Below are experts of layer 3 (counted from 0) of a mixture-of-experts language model. Rows are named router (the router's row for the expert), down (a neuron's output weights, with its number) and show model dimensions 96-143. Each number is 128 + 32 x the weight over its row's rms, rounded and kept within 0 to 255.
Before each expert's rows: "raises" lists some tokens whose logits its average output raises strongly, later layers aside; "comes before" lists some tokens at least twice as common just after its tokens as in all text. This comes from a sample of Wikipedia text that the model never trained on. Tokens count by the router's weight.

# expert 55
raises: "ough", " 2025", " 2024", "ington", "stein", " 2026"
comes before: " |", ".", "–", ",", ")", ";"
router [126 142  75 151 110 118 162 131 113 159 167  78 115 117 144 143  77 168 162 143  95  96 153 150 176 141  70 130 145 120 162 141 161 124 164 120 168 162 125 165 125 140 100 190 168 121  68 134]
down0 [ 66 143 178 133  76 108 104 172 150  72  61 173 140 175 144 102 154 155  70 157 178 127 103 149 137 126 153 145 168 112 162 105 162 191  94  65 191 118 113 181 128 166 139 108 154 150 163 107]
down1 [ 85 123  93 145  92 122 134 118  94 147 119  89 109  80 153 123  96 140  83 154 194 180 169  74 108 132 121  97 134 106 123 176 119 132 133 139 155  83 112 122 161  87 112 189 134 143 106 221]
down2 [147 107 122 103 137 152 117 126 171 187 142  85  89 135 152 102 122 139 122 128 136 109 174 100 133  71 118  78 110 155 144 147 166 132 147 133 186 174  74 153 161  86 124 192 173 143 119 136]
down3 [104  53 142  85 112 154 242 100 129 146 134 147 153 205 142 110 102  68  72 150 122 151 125 141 123  62 149 153 179 169 146 121 154 164  93 144 120 132 133 135 144 153 127 118 213 135 134  89]
down4 [167  85 108 107  96  47  98 119 101 149  49  79 104 151  81 140 100 104 106  77 116 214 114 111 107 148 178 119 122 181 117 161 117 131 128 162 169 131 131  84  87 131 163 128 131 118  74 115]
down5 [168 115 120 147 131 162 145 147 159  99 138 190 193 155 126 123 156 154 125 163 152 102 132 118 157 114 132  94 141  84  83 133 191 129 132  92  77 103  56 153  94 183 151 184 136 156  82  90]
down6 [113 122 145 151 129 158 127 119  88 177 186 142 101 211 120 138 118 132 102 133 144 139 165 166  89  98 165 122 154  93 104 130 128  84 167 110  74 163 124  94 170 161 158  75 194  94 102 143]
down7 [ 80  76 173 183 184 143  57 176  93 110 144 130 130 180 121  76 151 135 143 103 178 120 155 161  94 105 138 105 110 131  99 175 123 146 115 155  98  90 146 140 149 162 123  88 144 177 145 137]
down8 [156 121 133 122 131 148 163  65 108  86  98 107 171 125 173 138 116 179 138 159  89 161 123 100 144 100 148 122  94 144 152  92 182 121 139 144 143 122 125 102 105 150  83  60 109 102  70  93]
down9 [119 134 119 104 144  64 176 127 123 144 172 137  98 141 130 112 106 104 140 176 179 156 148 134 191 127 190 111 175  82 137  59 147 114  78 169 139 179 112  83  47 166 102 123  79 156  89 158]
down10 [175 121 135 118 151 141 179 131 134 122 107 130 159 152 184 111 141  77 130  68 179 131 130 109 125  96  91 187 137 116 143 179 164 155 152 178 144 101 168  93 148 168 141 162 159  86 127 150]
down11 [106  90 146 176 152 169  90 133  42 140 110  74  87 136 162  72 151 108 185 126 166 170 134 104  96 115 121 138 120 131 100 140 123 132 108 185  79  88 128 101 121 139 127 103  84 147 164 175]
down12 [177 156 109  83 198  96 115 139 175 149 162 144 124 149  78 116  58 150 123 100 132 175 145 122 102 179 169  93 188 121 232 114 177 143 185 159 120  97 145 177 132 112 131  91 126 129 131 122]
down13 [100 139  59 147 103 155 152  59  67 119 136 110 120 167 168 134 115 102 101 173 127 160  81 143 138  72 124 114 165  64 155  86 110 130 117 156 137 141 152 107  75 105  92 117  82 112 130 144]
down14 [116 108 158 157 122  95 100 127 220 146 152 144 195 103 151  98 153 142 148 117  74 131 110 122  83  62 109 111 110 113 136 152 153 196 129  94 122 139 142 131 144 115 202 183 111 143 143 191]
down15 [140  88 139 138 158 186 105 158 125 192 127  60 168 183 123  84 152  53 186 120 167 164 151 155  92 115 173 143 118 106 140 176 115 102 157 117 144 108 164 164 156  71 191 137 108 102 140 129]
down16 [118 121 150 147 130 142  96 116  84 114 127 163  91 156  68 130  91 156 111  86 118 111  79 158 179 130  75 131 132 179 111  93 102 139 117 128 181  92 127 161 142  93 141 149 143 139 105  79]
down17 [117 201  63  66 149 154 196 131 155 177 160 164 126  90  93 126 122 175 162 123 118 123 127 155 212  93  78 120 132 115 175 121 109 117 115  80 183 134 147 108 158 161 125 104 113  98 167 101]
down18 [ 65 106  82 146 111  78 147  96 164 130 143 105 139  74  78  86 117 188 121 140 169  91 176 142 156 122  81 161 132 116 146 145 134  97 116  97 124 206 103  46 122  81  94 145 123 106 101 159]
down19 [136 183 180 129 118 138 125 109 164 157  86 104  80 130 143 174 182 122 185 191 154 139 101 154 140 121 147 112 153  89 101 112 173 124 103  83 163  92 138  98 161 101 179 182 139  35 141 127]
down20 [143 118 150 167  98 169 144 154 155 136  95  95 134 119 162 120  98 115 162 111 164 140  85 158 123 181 170 175 122 134 149 144 101 115  93 117 126  87 147 101 158 125 118  95 210 107 123 111]

# expert 2
raises: "mm", "ps", "bor", "rie"
comes before: "-", "|", "D"
router [101 148  48  89 159 117 171 141 124 110 133 149 143 125 148 126 166 123  93 150 119 117 101 155 131  77 123 106 145  81 135  76 128  78  71 200 189 155 141  81 124  63  83 104  79 132 131  97]
down0 [182 118 130  81 184 100 112 133 123  84 167 126 101 147 175 126 125 191 105 132 159 173 139 123 172 132 135 155 179 186  85 180 110  83 128 148 156 128 110 141 103 129 110 119  76 184  73 156]
down1 [103 147 170 186 143 109 118 184 192 123 125 136 131  98  56 176  67  50 101 127 188 132 161 129 133 158 116 106 156 158  96  91  95 136 112  84 127 158 113 169 131 150 172 118 143 124  81 126]
down2 [144  86 111 181 115 155 165  95  84 126  79 109 100 161 149 165 116 116  46 110 102 163 155  71 172 121 136 133  96 141 117 109 119 121 111 122 121 164 123 109 122 128 162  93 167  97 144 144]
down3 [109 127 155  96  88 133 212 160  91 205  81 117 111 127 157 154  91  99 144 148 186 172 153 108  77 129 173 116  98 111 154 146 128  91  54 153 126 146 140 134 100 155 138 142 106 176  78 123]
down4 [169 149 159 115 106 132 111  91 134 169 135  98 161 152 114  57 184  16 141 158 146 113 191 167 123  88 101 150 141 142 112 146 146  95 121 132 149 126  89  88 123 160 100 196 130 143 128 160]
down5 [150 135 115 121 108  86 131 103  95 173  99 129 171  84 110 114 132 113 136 139 152  83  83 129 139 148  89 167 166 141 129 118 132 148  98 119 197  63 155  71 157 132 116 121  91 137 141  68]
down6 [109 158  90 154 148  99 133 106  86  86 150 113 132 114 120 120 139 104 173 119 148 203 177 129  87 107 165  45 166 148 140 139 123 130  96  77 134 107  82 165 121 115 129 136 177 207 192 130]
down7 [131  58 185 125 165 115 139 117 139 124 146 118 147  81 102  88 105 150 150 118 197 109 156 132 110 123 117 160 120 176 148 114 114 189 179  88 124 122 145 170 138 139 146 115 183 116 190 148]
down8 [138 137 140 153 153 135 136 147 140 109 163 143 140 176 140 138 146 113 113 148  66  99 147 136  98 101 109  91  99 102 165 164 149 160 108 150 121 156  74  98 162 175  70 155 156 124 180  95]
down9 [102 153 135 164  64 109 103 128 145 172 152 146 155 124 156 142 105  91 165 116  61 161 119 141 133 147 120 144  90 138 120 103 122 144 117 112  96 112 128  85  89  84 110  93 110 146 115 133]
down10 [127 136  71 166 151 108  73 130 134 136 125 165 129  92  82 128 176 160 150 132 149 145 104 166  96 136 138 135 119 157 147 146 169 170  76  92  41 108 185  97 106  97  94 164 157 117  93 148]
down11 [159  90 129 155 166 130 114  95 162 128 121 118 113  66 102  77 102 169 137 131 166  92 125 104  56 157 197 154 137  80 151 138 125 146 152 128 162 110 142  84  99 137 147 162  90 105 122 125]
down12 [122 146 125 192 217 196 133 116 128 164 167 101  87 170 113  80 144 137 122 173 119 140 140 128 132 129 146 105 128 115 150 144 160 125 159 152 118 117 163 110 143 138 101 169  68 175 255 126]
down13 [121 101 107 103  99 138 177 135 117 151 145  85 127 156 156  94 126  83 163 136 172  71 188 151  48 124 168 124 111 116 173 158 157 112 161 128 146 141 117  88 160 115 107 136  61 104  90 163]
down14 [121 182 114 178 126 165  78 163 153 160  82  96 138 113 132 131 168 134  35 158 122  86 134 133 114 170 183 184 177 108 126 117 128 134  79 126 170 161 118  85 145  89 130 134 134  88 104 112]
down15 [108  93 167 124 109 102 145 147 126 147  87  32  90 161 137 116 144 130 115 106  99 154 167 110 164 130 155 182 109 203 141 133 114 120 134 150  83 156  97 105 122 147 140 139  62 192 164 120]
down16 [109 111 106 140 145 152 118 134 104 105 117  93 166  79 121 103 206 124 137 138 146  97 203  77 106 115 109  96 107 101  58 107 124 115  86 139 149 160 136 150 150 147 140 103 161  67 133 119]
down17 [104 125 177 167 140 105 148 107  91 172 158 101 104 158 159  86 114 139 127 153 149 132 100 102 157 105 153 121  76 128 122 124 158 135 115 176 153 112 121 142 132 166 128 102 120 133  97  81]
down18 [206  84 128 107  90 158 131  96 133 154 141 125 110 105 116  83 148 161  80 144 183 146  86  87 143 163 117 175 111 158 119 153 117 155 151 169  99 114 137  72  89 111 128 115 142 135 104 167]
down19 [135 129 169 160 130 108  71 175 111 131 137 184 153 154 138  95 152  84 104 110 118  78  74 124 153 127  77 170  43 107 173  94 135 126 125 121 129  83 142 137 138 126 175  89 131 175 113 146]
down20 [182 145 107 137 111 156  82 104  90 168 181 140 160 103  93  93  87  95 160 129 151 148 113  63  91 155 168 116 119 159 174 154  98 130 167 104 110 109 117 143 111  65 123 143  96 101 101 137]

# expert 15
raises: " Islands", "ues", " Ltd", "hes", "ees", "ict"
comes before: "|", "-", "=", "The", "Personal", "r"
router [113 133 105 129 156 127 166 134  86 105 152 107 158  96 121  91 114 154 146  92 109 103 164 103 116 143 101  76 173  86  99 145 167 104  80 123 122  99  64 107 110 195 146 112 105 129 115 158]
down0 [121 108 118 133  91 109 159 140 142  96  61 149  87  67 145  96 188 191 133 145 176  62 157 206 134  84 148 102 147  89 131 135  79 144 132 118 110  90  84 150  82 154 168 141 123  89 126 186]
down1 [140  93 118 137 140 142 119  70  99 111 126 150 129  96 116 116 131 114 221 136 148 140 145  84 219 110 199 134 120 143 157 140 147 160 137 144 141 112 109 208 124 128 149  85 102  93 142  67]
down2 [102  70 136 163 192 123 110  92 143 129 116  87 128 189 133 112 143  90 144 129 135  92  94  53 125  68 184 179 121 113 120 127 142  30 134 157 125 136 103 120 115 195 141 132 168 155 149 118]
down3 [120 121 127 138 128  88 200 154  81  88  89 146 134 109 164 162 155  88 165 119  88  87 132 127 123 164 136 142 112 121 165 161 167 161 141 112 180 118 140 113 161  98 132 139 150 124 201  92]
down4 [141 116  76 181 150 136 124 142  78 115 112  67  90 135 111 131  91  93 105  89 161 134 128 144  91 146 171 139  99 168 137 179 131 109  53  97 128 165 140 170 119  74 115 129 155 184 131 159]
down5 [ 91 126 153 106 133 126 162 153 140 103 126 183  88 170 113  85 148 153 165 115 132  92 119  96 138 135 153 177 160  52 104 184  80 123 164 135  99 171 122 115 106 148  84 163 120 116 126  59]
down6 [162 172 127 114  80  78 162 176 113  95  77  74 156 176 108 108  55 178 146 157  89  71 129 101 151 125 129 194 158 121 174 170 123 130 193 175 124 131 132 111 123 122 116 120  79 108 120 159]
down7 [220 144 141 140 110  91 175 119 180 118  79 139 100  67 133 126 119 168 140 120 165 115 129 127 153 128 152 138 100 131  43 131  80 136 163  92  97 105 160  98 131 153 177 100 163 112  76 129]
down8 [121 106 130 165 163 165 180 117 142 109 136 164 164 106 139 100 182 111 132 206 169 159 159  80 146  61 101 176 169 157 177 128 106 131  65 180 109 171 123  63 154 125  92 126 173 141  77 143]
down9 [164 218 137 188 112  97 135 143 105 123 133 136 129  92  89 156  88 194 109 108 158 200  97  91 137  78  37  87 172  93 134 118  89 153 202  90  81 125 138 125 129 154 113 131 157 101 167 181]
down10 [176 123 162 163 175 150 158 151 163 148 137  96 149 130 149  87 207 153 192 163  68 133  62  94 167 108 127 152 144 146 123 184 133 140  88 141  94  67 129 104 179  73 131 122 147 149 139 122]
down11 [129  93 134 135  87 110 122 168 147 198 156  81  95 106 123 110 119  70 150 113 138 111 129  96 124  82 137 126 150 153 118 153 134 113 138  82 131 103  65 152 117 135 138 106  91  82 115 168]
down12 [152  68 102  79 133 150 125 170 128  92 143 172 134 117 140  72 168 143 152  71 159 104 122 145 109 123 122 121 103 110 141 124 132 142  77 140  97 129  89 157 197 165 109 120  91 112  99  62]
down13 [171  66 106 142 174 126 158 136  62 100 103  92 168 135  87 100 131 152 165 148 123  77 131 187 149 139 120 191 112 176 118 144 111 142 197 129 183  68 159 104 150 136 104  98 169 149 158 131]
down14 [122  82 155 178 135 142  92 179 137 151 117  79 194  89 133 105  82  40 117 113 134 172 108 113 171 163  60 153 181 112 127 179 104  97 173 117  72 170 177 142  42 119 108 117  91 111 124 203]
down15 [125 144 148 143 166 139 147 118 127 113 107  59 141 107 111 145 103 162 134  91 146 155 119 208 136 196 105 115 131 144  97  89 148 160  65 151 106 130 136 133  95 159 110 133  93 143 151 164]
down16 [138 157 129 122  74 127 150 138 144 121  73 120 151 112 118 104  80 235 190 168 122 128 126 106 124 158 109  96 149 110 159 111 138 129 153 148  99 157  85 177 108 110 129 147 171 175 120 114]
down17 [149 135  95  67 117 160 156 140 125 153 161 118 127 136 156  84  97 124  68 107 143  97 160 104 124 157  87  96 145  84  79 129 115 114 155 152 109 149 132 163 140 178 159 114  67  45 144 184]
down18 [120 129 211 104 147  93 126 183 173  72  92 141 120 160  97 103 168 137 165 122 145 112 140 180 164 157 143 126 110 144 143 146 117 139 136 156 128 136 152  93 107 119 128  85 104 152  98 127]
down19 [125  97 121 111 101 143  83 174 153 143 167  89 177  65 126 125 110  87  93 123 139 124 163 184 116  86 150 174 106 146 138 141  99 143 130 146  95 120 114  98 139 171  76 128 204 134 153 157]
down20 [114 101  83 157 149 124  87 102 129 126 133  59  96 152 137  84  81  77 127 112  49 116  78 163 114 109 144 147 124  94 102 143 139 142  48 161 125 103  67 121 123  83 134 125  93 103 132  61]